python train.py --d_model=320 --normalize_top_k=true --balance_loss=0.00562 --lr_router=0.000926 --norm_eps=1e-07 --beta1=0.95 --beta2=0.95 --grad_clip=1.0 --batch_tokens=65536
Below are experts of layer 3 (counted from 0) of a mixture-of-experts language model. Rows are named router (the router's row for the expert) and show model dimensions 200-239. Each number is 128 + 32 x the weight over its row's rms, rounded and kept within 0 to 255.
After each expert's rows: a language model's description of what the expert responds to. This comes from a sample of Wikipedia text that the model never trained on.

# expert 9
router [ 96 154 119 155 153 146 191  87 172 179 155 161 129  87 158 109 136 166 152  76 146 223 176 114 134 117 105 142 113 119  87 136 100 210  88  90 151 156  92 162]
Description: First pieces of longer words after a space, such as en, ex, im, cons, dis, un, often after "to" or "of", as in enable, impressive.

# expert 33
router [145 126  87 194 150 141 136 220 161 165 175 131 143 121  89  21 113 163 104 185 165 100 105  92 135  61 131 121 144 140  89 164 178 142  61 167  99 160 120 127]
Description: Later pieces of personal names and titles in credits and lists, such as ear in Dear, ow in Dowling, ing in Domingo, ter in Patterson.

# expert 27
router [ 99 125 138 172 161 140 155 139 139 163 197 146  76 111  72 123 140 168 167  86 149 140 162 117 119 108 148 136 161 119 176 113  88 167  95 122 172 124 145 144]
Description: The prefix re and common verbs and adjectives such as released, died, published, first, new, plus ri after d in drier and drift.

# expert 41
router [ 80 149 119  98 140  98 166 130 196 135 154  94 116 122  80 171 120 139 132  93 102 141 182  71 135 126 120 170 110  95 125 178  80 182 101 166 183  70 110  89]
Description: Prepositions and auxiliaries right after a noun or verb phrase, such as interest in, modules for, report was, hall has.

# expert 55
router [121 176 150 124 142 107 139 121 173 132 163 126 169 128  59  76 132 137 150 131 143 130 178 114  98  53 119 137 142  86 139 111 161 184 100 111 191 145 175 125]
Description: Function words like the, a, to, of the, in the, and word-start pieces after n or N, like n-ort-heastward.

# expert 29
router [120 127  93 168 153 175 184 144 146 107 132  55 133  89 145 138 137 154 111 101 150 184 161 116 152 122 156 141 143 159 166 142  85 163 115 115 134  82 101 155]
Description: Word pieces right after a short opening like g, d or w, such as g-od, g-ud-geon, d-aily, plus words like film, died.

# expert 45
router [105 135  74 151 147 148 128 216 130 117 136  79 162 128 137 142 160 169 103  83 133 152 123 102 146 116 174 158 157 154 189 167 141 161 119 149 156 147 119 120]
Description: Noun-forming endings and later word pieces, such as ement, ent, ion, ert, ern, as in Announcement, reminiscent, Concert, concerns.

# expert 20
router [ 95 170 130  99 170 103 157  93 150 164 104  90 159  89  71 108 122 168 148 131 128  87 162 147 121 108 155 141 139  86 193  72 155 202 100 126 125 191  97 121]
Description: Word-internal pieces like or, ar and ic after an opening consonant cluster, such as implor-ing, defor-estation, Westm-or-land, V-ar-ious.

# expert 47
router [128 243 119 120 167 141 145 136 156 161 158 147 147 105  64  81 131 168 115 184 139 179 157 136  89 114 178 136 149 108 130 133 116 112 140  97 134  76 158 151]
Description: Letter pieces right after a capital initial in names and abbreviations, such as E-y-yubov, E-y-es, Jo-hn, plus dashes in score tables.

# expert 43
router [120 123 114  92 164 115 149 150 168 106 143  79 103  75 113 170  97 207 182 108 136  77 210  85 124 121 129 120 130 132 125 121 114 189  89 122  73 153 114 110]
Description: First pieces of lowercase words beginning with consonant clusters, like st-, fl-, br-, phot-, organ-, mostly in scientific or descriptive prose.